Below are experts of layer 5 (counted from 0) of a mixture-of-experts language model. Rows are named router (the router's row for the expert), down (a neuron's output weights, with its number) and show model dimensions 0-191. Each number is 500 + 50 x the weight over its row's rms, rounded and kept within 0 to 999. Numbers have three digits each.
After each expert's rows: a language model's description of what the expert responds to. This comes from a sample of Wikipedia text that the model never trained on.

# expert 57
router:536454533485526566445486465432563517574555474474420514514478494452524431526461532492495536509586535557452488539520468552481420531457456548451490489409522546595460492574486555525463530533530470528499555556460513487462516463464437478463380542525544421465542559480529431483499442501492469438534530513485562570455415459428424540560417452517513447523604475554575524554500527542540449533551539566435439532491606549561579596502462403542446518576538433489437413541512470594606535521563530563618563500540512491439453443537522524459534429441525470423461434423516437543545539448447473583
down0:549490512507570515573488453485489548555512607450420397417516501510502510545522438508465469484520626506521407443379412639570510520503438484510433536477422472526610528484474487537515410431544539540465487513490466469497563475420467482545515500431465580396463447511578566498480449415593472479569557463413506545465585529461444495477559506416505453543527540420484457390515576444467497419533468534467554467467544508430491520603569523510487460501536540517552493538478442461504527554527509598487570496500514476546475444491485452477509380464468531391489495520516473470472482528456588511
Description: Slash and pipe separators in sports and election tables, section markers like ==, and abstract nouns such as subject or term.

# expert 36
router:594506545514531576468449511500546509502488507428426466496484500490523390512417541467536549576544528561441519549545457549516430490455444554425475497405529521585547525548507571543482517572491424509459507528444525509451487406476462462522465531520609470464610567504516467461503476544540449447466455507552597502419456450466489599504481488572529444523533453539558588516474499534486398557583491501432499479508510493552517573532476431582446506559597505529523450551490456519512562451499579566592583468586492489434455429555517447474507480422521436418409453432516509520587474401420541591
down0:535475514427530611439536430476441466581483550535519550562537428430462545437469518456498564550488448519528510509492497444482480568505498552440509555471428448494458498506445493418454478587484438460538566535565534470479567408559510497503535459468540547423484506505531463476535513512533487429445431450461530430524439517474449430463420492589452506500544515614496510529532456484522594494491514468529598497457523461490453524475599523435434583517414426481415567538445545428549370463532458502580516526491454498514483472505420509473556636503402444453530460608398482545447542443550530597
Description: Punctuation tokens such as hyphens, dashes, list bullets, commas, periods, parentheses and quotes, including hanging hyphens like first- and third-person.

# expert 22
router:562446524491503558486492472444560514548541444499443507494429493455543435531434564478495539504581544549442505512529451563479411558436416585467475497439523564560491477572502583517465540529548462567514549530453547469451498503456418454477414571537540445459567546482531449488500450541487475430555528534465567580450409444425440554550421468518532435522573426561589520558485518512533463538533553546437394502475559565587552553491449405546464516568534428493453422524503466582598535513552550536583553478542517509453458464518525508461537439445531468423448441377540462561577545451469498561
down1:497486549536493439539559499512496459540498405522461450513606429507517643487486562635538493477502496521515469404470609451482585603461558543446478546441492407550466522522468515498449649540479405484444584464523515507436569505496526542479507478584570495487499617509483479581557527479448467479508537487468485521544555538529455542443486509495578604544458517375557439533436487404491541506504526490499521453541419512445536464478528531604486515510514465380395552547516566410552520502511509490496484508495559505533451529493545614530596535561552532480465492487474500505504560571467529510
Description: Pipes and numbers in election result tables with Votes and Candidate columns, month names, and modals or verbs like may, would, were.

# expert 38
router:570452513488522564472465478408556541560541439468441511498450507457535427514438571490497547498590534564472503545516494546493387556455434550447488511427507570591467469585478578537492540540529468531520551541463516483472523465426448470467396552521579456476553543484517460501472438523483479445559517524474573576442427425431463537555420488543521425529576444570581532535490538542546472513514543547438403531508575543579571573504462404541469508560546459510448433559534454584583542515544546541592548480552517491454455447531521521471551432494518475430426441391516457576533546424450491592
down1:418546470521491554472450535451501423529538504514463494429523424493550519390399473530573579507484543422477519557502425526577546531486442484502522495456594490508505543527540571512510485562404542506455488565520464526610452558476536538586524466428391562497570520416570439497498575485498492467512576498432535430483498482546480426486540526525419511607500534501501531442537512504445537478436483483513471443560509452495416534525437514383528563516402529475482535511407455593531584491426520484582563605512480454478539458436427514517411481556546518380470540617453537469565516468477474506
Description: The words of and the in phrases like provinces of, in the field, plus section == markers, dates and verb endings like s-ank.

# expert 53
router:540472546512500585469458484451562540556548451490438510507447488443555406536418565458494516501567537537446513563514468527479412536441433554452470493433536559573474488564509580533464524524544477526504553566471513481453481497451457458462398563523548435455559560465514453514489451514481461437535521527472568565455439444420456557543407483535505431519589452574582509557496537525555439517526550537435430509497575559566555596509440403520452504582533443494442417558526481566598544512538556536580573467573531505445442445525513507467515433448517463404444458401550486579561524433439491579
down0:521574543461544486559488481440540495519575451553480514434414517487530576624504540525452529498514531536502564510478518504488573487522437488506489558432564540534441433506398527505456556554552479576620485429548488417413553511507503478528444423472578571464411573570448400463461377523538465582545495551503450476528558475483451583561452545518649492459555447454484563533521447440486474514474491473460584470514430514489529464412454477533471470457538461532408473482469596485541537560556520441506545483535533486453530451519506490474500456412571480378537499552466539477452550486531442389
Description: Nouns heading phrases like end, way, siege, family, law, century, Genus, plus an and a after is, and list dashes.

# expert 37
router:541454512476515574465478462445571522542564466481420503494428513434536419531436540479475527509596519542464497570508477539471400553460423565437475502414550549563483489564505571529445553520540469537534540547458530483450494492442443444465419554524540429481575523466518463505510444527483474457540533528472565557454457421434448560549422473531516447535600435562574517539506517530537462519547553544432425510499551548572568582524430394546453523549555447487431423536531438604582545509557557545586553491573517496446447438522519511457536440466524450425433444384532461561557536459462490594
down0:551600515489506494585440534479513545573475548483559491483556485453564527501436501442551520525506439465392384448437485544563445505483426464502570521482372606459475552497553530503528536577458468635458491492547439462510432481449541455449535503482474558557599509527492507441562462529527488571479524524446435508488424471422549537570508461452514525432456491556441530543508456593543478416476417541589466538486441479448527534569626383503486482483397459516607528489534431582501448503482496477444574442522528472433572499588533446514522488538530464511581455566473488450500463519483492461
Description: Place-name endings like States, Kingdom, Europe, America, decade prefixes such as 196 and 200, and closing parentheses or table pipes.

# expert 55
router:559463523498516579454462463420549510547556458488432496509445482447541441539454570470501528510570524532443506562501479533470417547423432557445475498443533555578498470563509559536440534515523466543498532567443514480446495477441437453464392539515573456469553519451527439486482447516483482439531532529475551580459411431428454518542411482540516431536617445558589524554504543527558446534547555547424397509494587547574551565518451416537466519557544445489448412534511475584582539525545546535572558489578528486452443447524542508445530434456509473424439446413540458572569545445436490591
down4:513459633506454544552405488506524410469594424504566460463432519548504542639468541570581525464523576465546539521526504479497508476499522461504412578457526477524439502509460585403542470578580557551506517454491491553545416448481397454507481453529557494490379575527578351517449453525470560438467467511478478545476508442569561478511499561603511426621463489520482594520462452418468478469522470468443532507514502517428521431540461476450529396481469506464461529411445493475500522470580505462490450467531498374478505489460497477499424499460446503494451435474518557520499436531533479460
Description: Nouns and US state names after the, a or a city, such as degree, door, cell phone, Connecticut, Wisconsin.

# expert 34
router:556489518493522561477445453430557512549561451480436512504451496452532430534433555486472522540596507537469517555516483529469407581438440582432481504420547544569477489563502568530421531522522478561499557575454534489451488495440433431490416544513556446479548530467506440500480453528480483457549518513456569566455441464433432562550444479516522433536608450562604508554488534520549475517526543545426413495492567584566573584534449403548463504587559444510434392533521472572567556532550544519575550489564544480447457441540523504439525442451504461428446440398510466560561501443452487580
down4:422384384530519480458500484425550436506467484478453554496477552472502557491465464532414503448502435458441407550445394521430499445480495521487542479465430518499441557570466549493428526454583509634462562540491652408530530459595503520528529453485498439535489525508532577501500500457601530466492495492485526515499536525515493475425420535484526534509494506475546518531599477438404491551539480484492516550500458537532490444507582594426580541435424354540507438479495553463571495476508488542549601509404596512517522446475497530422528488548404575445503581429546485490487493519488470486
Description: Plural endings and plural nouns such as -ists, -ians, -aries, months, times, centuries, plus commas and closing brackets ending phrases.

# expert 43
router:550478524490513584479463466420559528548527457481412500508455506468536437523426560470481514495579517556460497550520478528505419548435443570440468504421554539557495480573503580527451543525548483531500549564455545482448504487443441448470394532522538444492575526472536438494482454506485458444551511515472573574448418432426444542548423466545498420532609460567595518548507552529543461530548555553431412522487595555583555538500462416555450508569551427513472425534499465597596562530537539536591566488576523476473464431519545516462512431471522474443447466383542452570554533433473481570
down0:472468558519602590527459471478457518420491533437521495442482473484479455481450532471483495449568438454521477386422470514676492345429451479501492567599473617478596559528519517413527597570540574572477474508520488503449508544377439529493515458538484473498457537595527531534502555418570532494546511508539474568509433501456513500493456580510444446419432557491501405460499471513558479452483478520466473467540512430511484384439472409492477537468518449492540550488501477425473533533484486505448435554541443415423539498520472490460477525571495506385531533492525516556509477576441496530
Description: Pipes, dashes, commas and digits inside sports statistics and census tables, plus occasional prose nouns such as surname, tendon.

# expert 50
router:557446524475513555479471461446557532547553450484452523499445501470545409521433554478489531520571532543460495571507468532483403559432440561456469511457550558556475483590511579526427518517530452544500530578459501483455515469462440445455407562528549441470540551459521466495500440528477471441557508499493576561440424436418457551525394470527517424537601444559590527575489541542535454545535554561459418520499567544568574575512443412524459510557564438509450411541499480581600556540547544538560542506561524497444449431522542509457527464471531444416449454393552450549533551442433502587
down5:504599429401510554490489541506563540534517514428535446522562467457460483490549474536497471571540569487539497534529543522543522561445562514504413519504508428503453496438632508481420445432595552556515449424418562504504495456546487464490403528493512452540497439549504516495501495505505461535476539485466498484544388460460506453488374475489496529363546518491521457487423491484456505475593514526558458529486518442565511552564460515538551554548503499499557378548509555497582556554407488442571446487574528576580506540597441511485451504482364543545472397520569436485392474462494439575
Description: Words introducing names or infobox fields, like name, called, located, Type, Note, plus commas, blanks and verb endings like ref-using.

# expert 51
router:553451520466507570452478441438570514566542461470423505493441499458543413529423549469499534538558530527465481571514486539479427572461427581464463486446554540582484473560501590533466539520544459554534526554471508495430506496455417454485426535516571461468553536475520411494484432512480468433548523502451585566415431439422445528547406463532518436526602430549594529559525535511546455520543549554438439503497560576598570573523436431531468523577539467522441426534513465588571542516544538540556529464567529482451461441536517480478526444448510479422460438369544473570550527451443477570
down0:488456453510481489414552548482533444520489557488376527545555521517581436556444509473499492464485462484472502508481490418505450530569548551567538519581545484502462489482459430371488459503553394626508411434580477559443604512642521531428487571403452492474581528534581525466549539486516413508509536563553419500567438536464569484557400487427459497485572511476461529442547481429424475490480537430468473561521559382519563580413427502535549507530414506490527452510581500510522494501516427486561540493479447524511550472527419541522534466489502498559502560466499574479579473501479481549
Description: First words of place names such as San, Santa, Las, Holy, plus nouns like center, club, known and Born.

# expert 13
router:552474522500515569487495476416561523558549429488450499514467511444531431521450554471483535501562530554451498545520460527469417566455437555471475508443533540570481487591506569534464546544528460572519556551451537497441497484454432434473419549527552478469554546473513424506492430525473474445541527505449550582432416437420428548556425447512525430531604439561601549564482541528544465525553537557434403512486588548590582570528458409566474515552520433510451404561511474603596550524548550530580536486557510497447457452541531516464508460482526468437441444415538474566548518445438506583
down0:460538509531485552471520416497529420459430460471443441590560514564532465535405523542572507366519558504461599458640489495462515501534442457490543482545519413498444538440413515476471579502506490528485455503560526462536497481501454557516484503538511426536597514421514535523542437503498584592433451498508535539391480509497474561426495476438537386571553501444615536557462557544524533465454468610449499496497573512612526452517462473441480632461508452455528434494484503506517458526458597567602450425510465452498527518477471514502498474441442602549433482513427488530467537490459481523
Description: Noun endings for activities and sports terms, such as skating, dancing, snaps, video games, mostly in sports, spec and institution text.

# expert 60
router:552463521484511584460468458442559516565533445467419506477448505467553409530423558462487516513608525541468514562531485508468399518440436563414491499477530557580465468595513592532456529514529482534509546567471532501444486497436409453487401557514560436480551538462537434495504462514478488454579537505478569575438430421438432523545407478522515447518591447545589528579481547534563453525514553564422428533484560560564579571505451407529454516559533464513459443547503467575607531524540519542574562480576528498460457433539509521498515454467529452426452445400559455557540510449462494561
down1:582452462609556466524435450501500445418637494509510418492530411429583518580578499485467453576450454430452556568561569534482529507439481493430528483475514531467482510470496509500492525516503534451442552429467444500587451505519541544472604611539440471378668484444555490536525415468593475429409462523578465489497452447424525505488481448540562525515544491529568490402516478533477510562448477594462459462533505538568557565487579495540478511414524510483515504499437523446495452586468542448548438427495500548510542506495502480493477472418435527529537498492541608523491430502509522497
Description: Month names before dates (April, June), adverbs also, later, currently, commonly, and place nouns side, grounds of.

# expert 27
router:543456503501529585455474439427561514547551454487443486513436492466535407512444569477492539513561514535470525548510471553485425547450444581426452501422542553573466486578514583534447527517551466540510549548460523491441508482440440460483435545525544439461555540473521436487482445530479475444541528531464579554446452445413434547530390464533557411529575436559583528546497534516546437528526555550427437498498570558574553555509438382534455504562533431502423414551526465602595547518559542539564553485555542486449444432539511507453510438471528460435440443416539478561555542438442491575
down0:498488509538517572441544504591461477476551585407451452521568453510580511468533455548489517458491552477534489452504474520478586490483550459482574442421501493467509519451540467476580504524488473490437502495529484546506495421484413479528453611473497495491507603391501502523587472543485422465543526442462455577509398488501556407580441412535492511551450472506485482473507486417408480571485486487493457512601575437541531492517413484507466421476421451475422543481489376565466607473460523513506472438516484533577421378483398556552575494612437511514482548434439518609526471540524463456
Description: Sentence-initial The, the, such, every and modals like could or would; also bytes of Georgian and Japanese script.

# expert 59
router:563470526486491567485466456468544522544547465464435513503447511449520432531441560476488544515582528539458513571515504547463418569464455560444467500442530559585458490559499555530465539500530469538505561562458525480447514464436461472482398536519556425479541560484537451497487465529472456454547516526458564549449407434418439571543386470528545421535604420560606526565503539530548434524574542560435430508477558550569558583515460416543458521579546449502434425554509466583598530507555540551550554477543536497446455460512507499467517446459516474424448448381515455588555551436461474597
down2:560489531464593473485476494546509532531487463560546395491523447497457417611489526391460482533491511414539486485589473527436402458591491515612556548463448412588517558484523454551521617455492494483537510538494537449590514488536472469550505515513566515444420554469443464486538522515525508564478587543544474451549578461485447512478497517532561503534562505416466508442560528571514576502518532422514462530503572548451575477418480599503514513483401495465505544477573626452448478560495554486534431590479510526480569508494458518378497514553586515515475619476459571575528528498460405506
Description: Country and state names like States, Canada, Pakistan, closing parentheses, final year digits, and and in between-X-and-Y ranges.

# expert 26
router:534460487507515582483471484418552525553561458490423489518442490432545405533450562456490547523573516556455490556501457543505412572459423584467476491439514583539489487601507583498450522543544528525510549551466535477451497499443470482498401554501552445465537535484516461469490424543465472412567518521489592572452415416427453570553429466537523444511602434561550509542502519532533414513543529559460403496484565536571566592509445412544436495572566460506442396539509446564604546514528546545539542486537510493451453449542537506470528425459492472439450457405537460544559526430468496587
down0:473510479453457445465385530534510566532495524453496589494527491505515563474528571509478541485569545489514499429464480626452464513453431534426419548414517417416427527482487525472590504541448445483420447524393582418544514534548407596496524638484435418404439438445515605471534557488436503535494485516507586545502507553497487481572565540552580440510470416509453477507581466520635483492472412448584483513512509452495503523531490511480504475491462555553450518542497605489471460494550488519508479522430433536483549457549556459518445536466462429514521415595543494544465444494495554469
Description: Sentence-final periods, table separators, decimal digits and modals like may, would, plus suffix pieces finishing verbs, such as st-aged, bl-ending.